Weights of a small mixture-of-experts language model, trained from scratch on English Wikipedia: a variant of SOAP for the experts.
Below are experts of layer 2 (counted from 0) of a mixture-of-experts language model. Rows are named router (the router's row for the expert), down (a neuron's output weights, with its number) and show model dimensions 128-191. Each number is 500 + 50 x the weight over its row's rms, rounded and kept within 0 to 999. Numbers have three digits each.
After each expert's rows: a language model's description of what the expert responds to. This comes from a sample of Wikipedia text that the model never trained on.

# expert 25
router:418493441457478507342489438595504500537561488517499382446504605419585501513450512587429426542491401447536530509441487461521530442412514552532495538507518506463577512580529422539569576476474446
down0:412484554525480559411578419423519547508492493586466531534445425511528498449528453533432460507545564556610424430494467562566544441545469524573459619466502490506523489588548474496468501460429466
down1:454464551508494497482435505421499476513497483449476560508415476537547543566551440587499520526525441580544494530583502490440462467475514477488494536452512566439461442566470463539430497509416565
down2:588442514508502524607474495467495512556509522545487505532548483544543544405426462567540523525453512545492535532438549588491552461586479485492448575504498527496459579484536481513492510463482530
down3:504525481448479407472530522563497449513517531520483460454493543506324419577364541514418565460547533513458542435458599459553457501482598518506483514506534548573550510441483516497459436512574503
down4:531483524517518535546410451430522497569560496586568503471506476475409387521555610517464572498389610483472530556452502473499497429496474509508360531546523467555438461480505443458500496499445501
down5:463513555558477572458398547436504516458418488509506546577469605436540559521527537542555455538461518439473470424396490504499590619501459465525530476451477409541514435510549447475494465455467419
down6:474527466572541424460457413402484508513469544505436496474490451482494546458462485473526471447399519559493488532539599501592508450513405452504530485500506471486561517428453545537557586566458474
down7:531428449450531512508452559427467458390547447481581477524557554490548572523568399479493575602495453478488500435410497422448512566562469606475524476527430408496463513404483459547582467453491408
It responds to: First syllable of capitalized proper names, mostly people and places, such as Al, La, San, Ros(well), Der(en), Go(bat).

# expert 27
router:458507536524479548507479415605447541560504481477522494433559493486543463518577575581505514476486401583613590485421474502554466565482594613590441570513552559407493570503517477511482539520456523
down0:368536508511491566504481478395418501494539495437464469571468383411489526445575524444634460486523574469471445498588492516511526442536489373556475534565462480506560420537456563457517563454536467
down1:466580447519600499497467461518422469571542482546586569541460427555445485536544508428513504485451529560485516454514494522514447536480473450470466470624567487482527515416472607423497526513462505
down2:665459552588495456438528545461515563398524473535559502513487496402543396577462467597425550536595426574536498618430484466498552447514490512458508513566435533471511486475546562456519510471560546
down3:424518356530507459509539494425428450537426527474519483453443436425527589479435437589553468470532473519542522563368473433440449549434553530461475559558565521586488415519583528539489439475502402
down4:465489533478544492488486419393483459522582498522527513499433508525496467482464526482506489478558473456392503481527532461540546548489586502341511519582477502464602645359461552487471476502589497
down5:438509543433571545515523491509507484549473523434500542532437473556554459375510490513628530448461523582513501490596471481593497526537554542481507474505580551493504459433547452508594502447575445
down6:461491489464463503471548611461512459522436403536455570447480513518547470468423476453436498563421538477459446511536432559426454539584532461560515577479486499636479575482490558588510482492557480
down7:396419444487515568443506582515446499493533491435538434449505443547522520518411502548522529524566564566487540477525517536589383523594529506554521491506535502505461532565529536490460510487480442
It responds to: Closing parenthesis in table cells, and common nouns for organisations or units after the or a: team, area, party, district, club.

# expert 34
router:471478499508432526395459430554456507572484559446490378511474520446540470495538535568476520487511414413521562457544567490460564470489591527586527590525495483487520573573543436480554549524508479
down0:520453527481541438549409517518473479552445501589428482523494482433440587493529512545532484447500490493447418548493434531487482482559503498638585533469648521387455476496487517569508445518514537
down1:438556499485530470457495489495547484402428543462670462421521390459525486588432468472521455490542530451537490553551474563506567518525628512477521477542519462556501435506521565509486475471492412
down2:542506556441519469500466468468475479430570452452594432428453454458484492639478502591546600533414514489515468518498598419508646416466547518515493461534485409422476405480542525526425494475555500
down3:481486538416535521498458507487451506588531601570420494506455560520513454460466483454454387507530564523441536423464492465449544462550516462425624499567512533459555525503496570448559419483507478
down4:493538479502479550605458510508495311453464589512527450460509484468432586375515515469459547477533481468503552583453510485429468473512483508396522546531452456446503492464445527463478454546524569
down5:528448480477456517526476481348460472483502522518543436474528418502412527539423499531433387617513493520483512467516439449558514406558464531529592544464511473593472524492573460460470478451550504
down6:470503515464500393554428595397529453490510435401456494450495509464576523554521508496516461491458492542572628490582457568480534414485483470452552489546489519468420500497456454470516504384563498
down7:500489470482487496387435483540525511474522545464547430454511606559478456581512541538501428506512535526480556469502588440527427467490483446543526562529493533472520476540614570497550541509518574
It responds to: Middle or final pieces of foreign names and agent nouns, such as mix-er, Cambu-ur, Kuban-ek, e.g.

# expert 6
router:450477537441445574479466446540504523537458508493480428439557513452534481548389534546446475560478554598510584465479500502502447451512500455476535563543594553465487441538463444547525580531399464
down0:532533594560558488520606535493559492559499477533488471603471394502493460511476505528532555556419603522463512583476482540444468527503505493463427416565487537538408556489515464558435545529529526
down1:462472513499510526459498507489480574504495457459438490528469478529426530459447503578463498575536543550476524448527382545548541448514514591551447401417518499427529451544558463450582567485454461
down2:426503475554505516489415481602467445473505442454427525515488505474542433463401570455458548497457507540523457459607415490445533519534480496407573415529515418546480595569530447505443447429508486
down3:550514531513517508446499479502504486586536439443511483496500498523532498449488607485562527547463453452485500514453515489474541489433493536486446391459434437576539511568485518471462456628581506
down4:592593474491559529522460573521443428470471526506496625510463443413444538461529505563467574504461565586572489498547539395549483420525469516519541525632472487536494534436410558551429505505542461
down5:515450541549510567510582570527558630534514457502485540474515506563560389471488497507431525512561482522514490444565537510518433447530573425454522580544377499515478470519487472482555513542490545
down6:465523541544453519564500559342474521537473485543535376553475454478573541517584517542578499487454564487542581459413516569580500487454567446409482452410420610593442577427393503528459525470585620
down7:448508444390520448558516590603446520499533516463450493498435512652641529540434456557558436504433393551447472529444397534410455530476531497524465452582463538469426448537583532438632563605562528
It responds to: Past-participle suffixes and verb particles or "at" after verbs, such as press-ed, pot-ted, out, up, back, at.

# expert 33
router:413455447464437492467448466582558545550552549421558509513569578436583426428512473535476538518505470501423492521473544441522463481337495492582462557516536517530587486527451504517492497529332424
down0:551548501538450538463605561485529445519575527536539451463511585634516560428441537524422469537435552488560411490453593410530519494464492518395528584453491443537477409522478475460547529478535481
down1:445494461548429513616468569499510538452422595497504495503487425540514523486377493488524522470506500606471373456447423558497572540498488517545454515473558434487539642562524504468446561498484504
down2:572519529507533441580495560535565502418505516580560497592560472567459495465453552438491517558488474459394533525491482545518447526436520526400506525568462474379458451444532498561397506540464562
down3:486533446536506521425575485528452488519534500392490490459471558498452523490446556502410503540473491468457464450543571567569546599468506410398548478458512518550575434558539465491446465475541430
down4:461486518505546559462458489488438456505517470498575503508464467484585454533401551532558530596517498457482432548536543458473610478472484495511460478472493521518550510593604465413454566529451545
down5:420482457478556446522442511337532476526474488542432475529522509498512465514508623473429496490508549485599518548431548575471467439512527482478500440531544488536415517511479466592514469544567445
down6:458526508480458564505486541545518558455492427535481552447522506427548540516436448484545511428563516511483505525537526514399466434511527472517529479395454491511573520520505535498460570593507518
down7:555461457565498561574459519541414505550449597486526503546496560543411448433551444519507563448507432447439537506426503514446553466401515464530514499469479443501520370504470528517431409558552442
It responds to: Lone capital letters for initials, abbreviations, variables and compass points, such as "R." in names, "K", "W" in coordinates, "BC".

# expert 24
router:438535368457447518395514444554486495529472550441479431563489551457507453555490522504494412572504424504545468520470463552540584457430550507450458569519466475408559566542483470499593559449489495
down0:519545429459420466470503529520512597451468432459475518556388615429482539429486521507563462485514512592511549436534488513520476464472508548588499448470514513514569496514575510404480459448503520
down1:408550517362514419581506421460540511529511520415423478546462439494441458551523456454471575541525499431507428455457578426532458504484497525522512473466454481523513463461410485513469548502495492
down2:483525580504444470531487530540364453447447442573491572526518400473443525558433521496506578467460482506556537515548557471496526503560562546497412609442483521491515505469547640538460428510477556
down3:565530594503517519534417498558477585468488449563468437505507466412456557504493488447526528549487497530509542552528550551541573493553497427531467480483480461455416428555448532539571588579568503
down4:477482522492428423497543480521459414492568384456480488508547537539465506448551544449484561518478517476549480509506534450407484533528519515478543509561455564539448427462461449530523410379531502
down5:510478562515544438497480560500537495584542535482534481520425521522572502508492513605488461506495486441485446488477522496521512459463515576451460457580544546538516459504452480513501462505425468
down6:573553451559443528541496531420497502566462549544548494423457420434513542522473527522506525490517562447425550499469477552423453548512483506512452435493445502512554527449432528477499504374466444
down7:557618535574484437510487629463436390521482407467487544469438463449472507470468345549549383529523493450485464519454496602458494571523474503546536539483460588480463533485465534578523474452424487
It responds to: Byte pieces of Chinese, Japanese, Tibetan, Hebrew and Cyrillic text, and syllables within transliterated Asian or foreign names like Ka, Peng.

# expert 2
router:426447445451367616396502475506533562458518568538543435491515510419491445438539517485413505526471496496548460512459533494508501531461601500602445516589512530481538478532509471556488495519450578
down0:543527529538594426476502599497449572462430532545514489469537550535488523539504449497467484529446524500424493576442611424519392434611493475558484605523494455426436514440588445550523566465512476
down1:552510537531467443539510410504499503460518472420499497454491506500532471459495394529484514392501485641425509543365575389521427550445501533510522562547459371413518572452526514487491525630476504
down2:458491446520548504504588478451528536536523490503546523481476436475534392510546467490501453492522549393560442420536535567546520446582503516507518515593542494470469450463436542505491374525516492
down3:451550508551466405455453482509528417563461515519536468450467531439487529543536515465593564457472533439453485552554440498533572408573562589431444380478537578621520478466471515578470490542505563
down4:526416489482450459548493465534404531485481537434515449512521622462467499582496508467477454483401472527362464441496546605403509463572540569475566498455566461422506513396470504599568585491510477
down5:490485502451577462552488453563545579478495394505514448479547531425513462476576557477557524552469445478429504469537544581501635490435461561486487502452524557444507495445415466429413452521447452
down6:482440493407501562548575599525469422524535459593578400545520542543372476560592543534532486440489515499414473532478457511500509478562504522536502563509456472531461506464480501533520559498533457
down7:526461552377517512425508545487529523424543489426539510447480562464494417518476540554434549470491568562524432548589515496419524508489475479480493566524468464501541574463466394458551414477531533
It responds to: Articles and possessive determiners opening a noun phrase, mostly "the" after prepositions or sentence starts, such as the, The, his, its.

# expert 37
router:352443472468451511489493475523456576531513623424500507508501597461487466392475520480520456424502459500482584533438476523465490557498512508481520655501454571538496508569501497469499513430539511
down0:517510431459468460439517515437444538490445472413565505504430586424552478545503532402523561482556447546540522496486430454442460464512515361530516600542428482432426517500461450468527484615473572
down1:501498484448664500476439498509510474438466505418541509575452440493562480548405422405476481503517529563491446482383548425456509418454456449440526531484458470552597521475464484543515519528548519
down2:503503536471504459496506489358565495512545507465478389398463562533559593526505497441419595540587490520484482484475527515499622553466448543457525498535465522518525495494462499373527495437509482
down3:464523477476550515536439555507486481476498385460501529567508494523491438512520521499422466496516557444474536519535618524462567498595477422507530585562497493451507540457410489470545523522549492
down4:537539526541540495535589468515456520505445402462552459504483513388532550502453540495552488575512428478540481429474513579543504548524576588420460431550439505533535585519474530495476443443515533
down5:463581415542462475499458498545512496554613548484578475504542510512471515559507443502483524545466581515451479417461501455596497494447538513457605460495557520449517496474538535498436541489425618
down6:516480514528467496412507443477497536486449431602538499580464401488552531503452490514443512464611412458525430439475580485570523557503471508505549508452487607507521402503467445541542455493519604
down7:512588579489431428496513530518443509574499511425578533476423407434542492462535459467507537525519519548496507435402471421526531517450465499414594479411472515484579507541530571508481500596475534
It responds to: Short letter pieces inside foreign surnames and place names, often Finnish, Turkish or South Asian, such as Vir-k-kunen, Hal-k-bank, Islam-abad.

# expert 20
router:422513462454494515381489436519531547535483539481511484541507524511535450470556539504486504445482494435470593487521550538546542542515576487560378538497529515420493448536533485590514524504437544
down0:455417579504507487555405614507450490578508544502548527505502502526435489549532495532588428493480574562560484435418476417456501471551519470486506544527469488435431504609575518536448411502540501
down1:561551581561471542499625645485445552504361476500453518547449491479479483494442518495520474557528387447509514457435485464561408584479515503598500459490503518546516478482580466472543435496540469
down2:491510462555498474538527535453540384484501501436482541486456439570451529569506501539499458643449525460563445547476535479494472521582553587554468433532438510471415455487480512555470447420440567
down3:580456549590436463509504498519490473403455525513432541467503439540524454479519420478573490549463534518453509573471523609412448491476509517493561535466462507512535533526425486506664455438417529
down4:544527516492425494519442575486451486587554478457519445514510549460520539452463457546501441574487478356425530520426451467537401517549404476464459456449558498552364525425512587556529479569474549
down5:423420515540534510477439524485456481488413481518517529564475496532519516518486512419539512513493518598480517561527471555536364435495432487504549512479418564533452491518559440622503548585403501
down6:576402534447459432532543479547473519515569512545497502550471416530479417496429409401331456542514512538474473472512512524582432513465380424495517552506424498489494543483391426393491471530502507
down7:470498523522456504454544505503604384557546552559486542475519563553526405505544522517548546446482403448523539397488406507515554494514593486485523457532494581486497512562571506476498461435512527
It responds to: Pipe separators between cells in Markdown tables of sports results, elections and discographies, plus colons and semicolons before numbers.

# expert 42
router:438517495444481528433507464496462548554567500502498447461471560484585509498477514609490508531548509426418443492467525489489521536424504468516506531562475474442562514544489517483492511410360455
down0:438454424544538515469500513507440486589504541512422502589531467554440462512571531472504491440632484563459415524488550486500468466507525477586420475494487525558507663513488377540542450505523431
down1:580526446473428443516574457478486552471533447505547473540417438476467540581519452534474514411548533572500467557537472475492517515527505539415505502560432440466541534489504401460461474446455507
down2:477547503501527510473438484475488547431638488468560419533503394476528513462494470547581465579466519458489565505431534525440510439530442473526486491517418511504471467416515533587506578561468472
down3:521440561514584474475476402528526553450526438480429547508447541470531482554458512522440521472522559465515502496555504546502598470495509522483537656437440578430483514413537570538502630607487483
down4:512476491540452585546435508466504545501554503407454416534537593511471470586477394503514439558439511529487457523622493492436517496497446520536487403544510474487516457516487420525398590485454461
down5:556446463487483536541441567527497492487522511366440561510500469548425470499407453513524477512466399489483524450535487545527521431491405418588417579539461505514534504539481478511456508547379509
down6:479536433466594428537490496476556543513486512456513477580557510466526554524532486598489492560489454552499467538428555418582526538544454475502504469435542435432410484526476519559472537535460480
down7:447472505472579494481436488490459587525477467392483516494590438574440576587579613445473425487479525490586387509476491525441583518451560392518445472543589486448446533433497494549429416493527455
It responds to: Single capital letters and initials beginning names or abbreviations, often after brackets, pipes or quotes, such as A, O, E, No.

# expert 8
router:453482516516447568391412425515495626589510560511472425537558519431517419511568585564478468495511493497478475554477451474541416512535502534489500566452540498467516481527494503488569568485454515
down0:534443466451498464575598433502558512435508527448480465479473504526506520488529546502472490525497558515514503419558452514474486487556518489490486517473531500626390524500405420459496505498520507
down1:513529461488433465532556477531459477568494521543474536534457485453445471542449461577500522475559460507436528585547458583418514452521535497456534505459472580608448463517483547494621470554441456
down2:500504568434530496543465435481519520499481537552513433541544539456467463513490383446378492477509447471463447541457555526584510418497555528511496496509521423526641489526487545458494570517511501
down3:507503439512508480513565514602456466520476528466514472476525422448477577516525505487541519488505474490547495436451460495514572469359537509557510586412525563441462559481548476557573646597429470
down4:564498531435495484506412468525572419487526540517502541501513509570445490552549448478414484564363496521542519490542605514522527512507511496444482599413572399533541481410542566449470490546467527
down5:398456500464521482421499488495467437413432563547484501451473476550518478486558527513520564535459471401457521539474469531445564528434475551507512462450436491404478453490427573578403539562513435
down6:461439515497500473499525446584493442546454574474477534474543517498461558452514499439588488506545545499528507576459485476494571367458613572573499503409559506388552427450441417458474520472568446
down7:510447432456533433542436427559490422457458498482512512519528469579388506486508539538494473476468553543420563476490587335526554522522468472463413534500498455568510470550550510554521457559533487
It responds to: Commas after nouns, names, places and numbers, including in addresses, scorer lists and thousands, plus some "and" in paired names.

# expert 14
router:491471448441444508422495395504559609615572503544513417385432543486552435519526526449418500489460509589542451526458495446546520584461519565559520566600527499560534547514432469524441540419470473
down0:559450466534478565505585485519464569550405417417532479551513485403478458501514495426422474537521519475476452484439565533385559465531508458577476513554461508459497584480455463497524520509457549
down1:605470573540522552429525498511557503507494508471426505508471488610479458552563496550433476501461450482504443544423425508472496530512569581472560530471492496447509551533553507481470554494497436
down2:436552501564515472495436477505453543500459524467552463507443560446537500563473513558569425442550456435418487509548448526587477503481427517455534434421452441517530501589466413664466461465417564
down3:521577528570500443548608474485506494493493516455535462455529517532491488471601527452460516495462479567467541530459464496441494566558469539542523441410444425448575553490549498484505420538436469
down4:512530491466502420382411457593569513573424511469508525515530543504452630449390411509516418506563481428476436478508592568630495512521440509519505462450488560492419499525404520489525470564486580
down5:393484409503480501497424486570439497475489546592564453434568498449490570509529494467576476519619501516532528501518505495490499483529456413421452502467515407506554547510439510535584438439523507
down6:437511526588360428538485554462563524524454545555511434471516490478515424416530422463489490489514543472517497526456458578516537480554503463574493414507547484521399464492576550572449477402403608
down7:548459424527567525491552544505517552527552558446413412418542432511492505504498403538454434499564407514534419557548525454454540539445456565473472502644513533488526519412536477544516502496496482
It responds to: Quantifiers and numbers before nouns, plus heading markers "===", table scores and dashes, such as two, several, all, 1–3.

# expert 26
router:485467468477394509523463466503542533613577547460505407388547572538631457458422476468520494529435458607558501520405505535518437482416528505481457512514538440478466530492580409581549567502386536
down0:513533481528518511509534529515479459466574542608573454511418443403400509474568422545411473460546545378512464525587433387433527564503478610557387453511505495533528476519511507542502521371467413
down1:543483504508499495493522536558471460499517428431403527536472539531523528483482556517463489479476530477475467513434453550542504477462565562504538538533483453607545536546516493492437378536490500
down2:464544464516524407553504554547454489412545453551553444532495469442480520415425455533582533487483522467454478475509538459474468448490407503589512496435540510481445538589493640415516429542539490
down3:464504536458561547494417522555515592532399527422505418544533480438515453516553475543568536425451456526505482552598457548474634448561430509568510525479483480568425479619401427480480478448494492
down4:421520511469557509491592549583481517548391515601403526483504522529417511420530500495515474484571455463499453598473574549457495523488406576420496577485505548505398584373509443468518515615489552
down5:524508440526471549477494430492489530462512406558458444495548517553469489425464503504513501543464427651455532574519439414401558477518534529547541457520510448489527599566560463468502465405539420
down6:500474521450448571567493453478450485575558565449506434394543529532518575457478474483545415514469513563534469561497543504474450480588487483444400447424462519468543461518583522533420400472476462
down7:456579493561537543463457420500501414457474487490480458521593546502573538442525532457461513559426486533492527554503457423508428558394518436528469581584488471482500500434475430516513381537490466
It responds to: Main verbs after subjects or "to", and conjunctions "as", "that", "because", such as took, wrote, make, arrange.

# expert 36
router:486544448529395567420472374520483473532463525507471437533541505524528484577560522515552474570432542504519482517413531499493523520472602518484442524620600463422532475655527555500534521421420539
down0:491442516447491606509519471459533526500565438578580492452488484544479443446549454477554400489607416584477464467515456437524452520534401466551480428534446465457509489419456499487551519512465407
down1:474476511527433477373510497474464551494510488580483500571544488540510503429499507488485535523470459512524412602438476511491355465410415497410491428470464536523508503540547465509458521524472453
down2:536484507512380428459473604458554511476426458461463445472504534468420562515474510378471461508507493541547487505474478512380513514520464466521396553468493521547533564548637520507439600472466585
down3:522515485556489474429562527479434591443367564431453502468499407621496508453478521478441547503495507509542499455471503457530581482568528489518474560507517550388460475672486539527515510511485441
down4:545539580526477525531466543580568489361452462544520412531477382462474517548472566544478500538456535508461447486487520414597487490509515542450508566522459523556459488442488536454560491472504513
down5:446470492503527528489518485520383554534491528535410487500459584492526524522497453485610518451498435543502452547488467522441453529491483562616384564520529464496543499471487574579436457412446497
down6:507434453477472519479482521514474520555542492491445535512524424474454457527479552478565485634462482482520558479465417439456523498481571460559485484524579498520454550551554523502520499442585441
down7:538602498552510537494470489375444494496585476507482501495545513512535500534597498497537557399423437501570493378540482566514422503487503415524489594521563447537530525504540512516562495459519441
It responds to: Indefinite articles a/an after is, as or verbs, plus first, second, final, and line breaks after title equals signs.

# expert 44
router:463503466430470504502458499547483576570533515472438358434485492581559468561557527459499547492404485528458471427460485517473465497426524455564482485553605487531570502528505488419591525421442486
down0:522533526593494534572534535458558453503459490540481476507545584545489506567508454518568562436371645447470465574489530482465513558520395451655504544562537475420572547544432549421416485499487486
down1:473569511491551510516401516488495529511570523556526537524482533464488495461548528565550457503448451508424545586542560506559463339560558424563580487507506469473543540474508530467606453521494504
down2:502567495535441434552482481479404525472508600459470416442526536546473519499469536467451495570540417538413556429591548485521426490481496571422539496471589472549457563514607432421512508424416517
down3:525480490508540506444523504421373439576458521524455469579504561413465525447470558478504544507449520385429539485499433554488464448450559485479533527401429509486435422526446681442538545437566514
down4:552522497577452462343514513498516474551472546488537399584518433473540440492517489521588458551578508408483522506417496556450462452504463601439508499531505382550376513552479545494531494420485520
down5:514505462568484504488494483499483502438417536515574492525619478529500504559455540427566526440436575554543506481486528474572521493490467571488455512491490497479537497471462530450572443501465506
down6:586604506493596444434452582448581434422502510517461543527509619448530572521486474553544450479409577582429502527545477449468404546481527513482598493452435636493499490533545485488502482462457534
down7:485544444412540558431452513483461460435450431476525432480576494515552444477460566566539482393545396471377522443492521557541547509592585454394445592470457591448401571448427472554428529437501473
It responds to: Conjunctions and relative words joining clauses, like and, which, that, or, who, plus auxiliaries had/has and adverbs such as often.

# expert 16
router:449475390448386540484454376581548590562483520444476478445469475481525479548529539596483549516507458515564456461475471486506488425512528550521481552586484507446571511544478464480510544491482463
down0:450497541420467525445496473549429445422528514517483475522597515507527560501530547547369437465448506451390375487481382482516465569529473512531515586532494471553429567507418466538471533533550502
down1:431458506534556508508540581456515519476553504500482433568465476478587470483470524464478474552659520506635494393590457531555476481601488411470381436494542527454556497541545554413518575432465560
down2:487492460513541434523428528593562552566459539473465479516452464527465551527519512602518634577479498451567490436438497504497482508540455544464529465505502520542501538430486476578514507590419472
down3:554534482512479498569702488471532552506524462554444486580479543484543542551442522448452489399459444548426447528454527445463521500519464495500492435446466509513470574426507468535476408436458442
down4:580617508529500452470593500436495565470496520521504500492545458521428554504531467519451589442540498549572526577480531510565487585554484547491455585504497429461532554454452498454410496552465443
down5:558444468548577421485488470503597453463553455503512495520516489548520513465529490616560513528478551481522530389594437516500500468526591521460504486450452492414536545551535541473412566549549561
down6:600450475570600518513523508545484542502548457469542566570451496538558468474464505496498578583504552482468427502485574495573503626442574474494553480495518489510491472472445550585514502481519544
down7:550467411669537527442543521432510514556543544508520450525498524581549462541467489494466573472587461602576465455612558513473462427471483470521430460548518528521433546583478454420490579552511531
It responds to: Common abstract nouns and a few adverbs after determiners, such as name, title, known, there, example, code, often before "of".

# expert 43
router:458522456498473474476407423589505556569591512520508516494508479509530492543529533539440460449379505532480577508426499509458508441481566501484433547552510483399551517532453463434503535492461539
down0:545462545459449489427604483537461476507542519542420460529576524591542409481529493548487387487460471492530485513530514592428494509541495493442468577456500484447558513479518542449504568473438427
down1:528488560452541499484496486571477465394478473516478520520508598470569552498557528403577470497488530516473556466487469604451499575570422529459492521521566534548478467467437424495487496421442484
down2:486508546515453511501565431507503544515471391507516463514407501548538451573453560432416556571449515405486537451390539508470473525462428561529556456469543488491573554429561507547481559457546546
down3:526486645536515469484573524600537444526468564530419501589527517499523509559500507458503535355512539615500573549555461546390477584561512565447587543550489513514471471493533466526571503496451562
down4:517403515541480576473591477504549512446414650464472523509540462444436393415506456506492445545577490444585457549588468570546472513464488554386490485469460557495565481543581521542486464473550580
down5:523505453494511525523524508470556467479499491460503476534518586499485478498554536469424494443524485419555532528438458580534519459433518535536458501560508441514478498447449506439439443423479451
down6:456462457486446452446515550545496507489543508502495563576462466457479574417523398579489488491541499469539508550499496566450507442517470603550454551497405523469635535413520509452342491465418481
down7:512502435524434460442438397506502371550600489483513531570501550407457507538589477560561460541518491405573581459524523509483478473534374398516523604449526452406484482486566504561421473564608463
It responds to: Nouns for creative works and media after the, his or a: film, album, song, music, book, series, plus some field nouns.

# expert 29
router:461473485449473545467424430648489573504553524554492455459517557502544542406478567648474455514417484476525537539453575461464551466456509560548508483569543472386512519548467462580614558413451518
down0:501450531472479418476552557495505529480566482529464470532505495434468424456465502498521563479477415398511528527501564401507496473547483469460582497466425466555368536555501555482454459550490484
down1:482521475534554440471524570526442395539479510463444575495559560485482440551427439557468496489568435543440492454534557504494535472482472485491476595543478490572479502449542422347571472465548412
down2:466587515501451452458506380523498540457414464470404513559539476548452505521497482537466523433520528478533446514560418593425521570490494483537479489526501513479505492473538533492548532390487494
down3:537517519534584559480497518508503548517556486536537456570473514423491533550552544422415586614446476541484533488451516465400480520481510488502513495544475483469588501506394528531426363490379563
down4:436524524468507446577432522427491471478520481384480525495539470485404504545561466569486560539422552493511463413477439506448521528506529435433479508531517605488530546567495475470637497506497427
down5:518526453466489525390481493513503513583623533517527500479457454442468460524518572516503404538484466512515473557500494564426510478508444440468608440547482535490457540503503525436628443643445448
down6:502550542550522529516546523525494500454544492535464494465451542520448555492640427497515580468576558507547530503506504512537489447409596570542540441617416549483523463524485617472540494558534553
down7:410524479530487461571492667470486409502438534572555480596473512496499542426470609429531447464494548479505576490511525547483522443559414506506579461467508453531552457520531520448473478596535517
It responds to: Opening pieces of ordinary words in prose, often prefixes after articles or possessives, such as re, sub, pre, con, dis, ultra.

# expert 38
router:433482488521345526451510401561543582572463465424496482542464538402517470512521573506463551469495496491505617554484475535535463486455464478524504510584571540478550465533497517535439580489498538
down0:384513498537574501518452502558481464452509553577568415387494494437500455533556506505394471531536429449528585476512507392405461548585593502482556522398463580413412531557434504461504452551553577
down1:532535516529420463555505469592489471488560575534450510486461479470455444572464551429498582588428422504479522437533415559507537519578372437506532539561489596494502506520524515385473599576463490
down2:527543498477538534350521540518534540490539590504510537354501446490558470570503510553499465463551440544529496487533593440554380528542498510440439521636440553440442492533503538512469546555495479
down3:484466523571520544498468526574420520511486383515534542449561576466510547507524498476540481450457498551453509489513456466544442516432510447416532578473536455525424521384525477469553533458506624
down4:548412455553464517592518423600428567502496438591556469490435414485458504467483436536602540468518497467540532429507481586488424612520538508476524471561477509451552488507487557520516498399505406
down5:596462506469467558586510533465483384518416412466465485543448509443399482450493456505517463585567444437534470548501506479494468446397497437503499434469580474588582482512468412451416513510465575
down6:517539552494559461440441499590473513558560426431508475442410458462484552581536545450566472592545482456505474493501468464489551364561490577470553442554445539550520454451460492426523465541468431
down7:489551521464430444523595465475495503545492513604519525477531552409495510552451481565546497490444528499464519466514482473426545449492459552518479643507549484498471508500539482558510485443555491
It responds to: Closing quotation marks after song titles, closing brackets, and unit abbreviations after numbers, such as ", ), km, ft.

# expert 1
router:457473521421469556500471532494518544535481507570483457450524549489541477467455543487496485450477454538547521542482462464452547533498570455513455533541565554381542490514487494541526512465392535
down0:467436545465461467525479463454424446515472495498534452549471497511501456492613506474522551490451442524574495519480461551476492598563461575367638592537596514563524479538513486456462425606560440
down1:466511463459521480457409490462475555487456430421405489392563546476466486506539476541547485434469452450572487431574507524589508574482490525463494468511573514563499533421508522455498518320448562
down2:493532557505462490480519421462540547474528503480480437513521515487506534464453503484610514582495455476481537439535624381467543484624455529470429464460517504552523419489509504475360458524522459
down3:514347412558542491504396460475514501530563489446448546550564534583536444474407527476538457470478494476525459445464540524420513425621601528483498557556479349450521506460423517508536507520510583
down4:461514491459471444554516507568441469517470461449553536570476537533524462597556460500558531477533449531436436524533475570515384494500451549584509521535563524568458563523514521491482506456538457
down5:494554505443581577557441593490543533416575442451446454533565466486553540499468504524479437481481485455388491473553541537454566512579440358457578597523468501543476455530519525574536502472439406
down6:573540403612559593506538488554461530573380397556500485491456525510450486464544483477518510587513462501597512476534488476466550544416434534583477521463486520508514457551549563452478433470490487
down7:433501438532509482434537516436484461544393437452419537481482486470444525506570555361490552574567439532511486514549484472499491510455546444522562484477484539435519580536407585498564441472457485
It responds to: Pipe separators between cells in wiki tables and semicolon-terminated numbers in flattened stat lists, such as " |", " 0;", "---|---|".

# expert 32
router:438518440497501587425491368591482520547542531540506406533520528417523503591476515479512444512409470530503467426440395468571455534491555568578502546511514557504528516587604526474475484446395474
down0:533445474474567389548515440477489581467446421444547484492539542527449497522499548511415535480485570432469580504540572490423480462520523486439384454546487437518464466489428490468508468483598468
down1:509471561459464471520516588489532484499456526522544437453534483520508482533463475443424478571545450470415434463530580564440527440470474495546567514521515494448468530511364458569563586400510491
down2:441481432522587524466464480442487443487530477417424531460550559485514454510476479571574504507538564455450526502461553561534538501495503496424494519443428555531522543492482490545548551551561556
down3:464502473576535511534444555521512465612552471534612505553507474503461475527519484480505574458477474507432567425558524538483509509532590431500562462474494531478448510475509454470411471514508490
down4:499508486517544488455503511505488514515548453434398501458428605520506469447455487620595550474468495513559460546490500488576459474466458441506407441529484455570557510569447562610596499514564469
down5:525514482508518546520474503390552481498536458520529539448509481507507508563582538469446527587499622359453526500534477510505466510517520438503472513521440426575558429502494524391531542482483497
down6:473556471544483471510431541478488443530545588566503592502474496521448456489402542598546494456517540577473606519517517474502538473570585347458534521465478368500571487453583524432475356513574442
down7:485447489475441430502560519472451517487501544471522508400417492515448578453483579466587516374594548470569581497470491525501440537557513486482532515456452508504531503512422508491537437447478529
It responds to: Full stops ending sentences or abbreviations, plus closing bracket-periods, quote-periods, "but", and exclamation or question marks.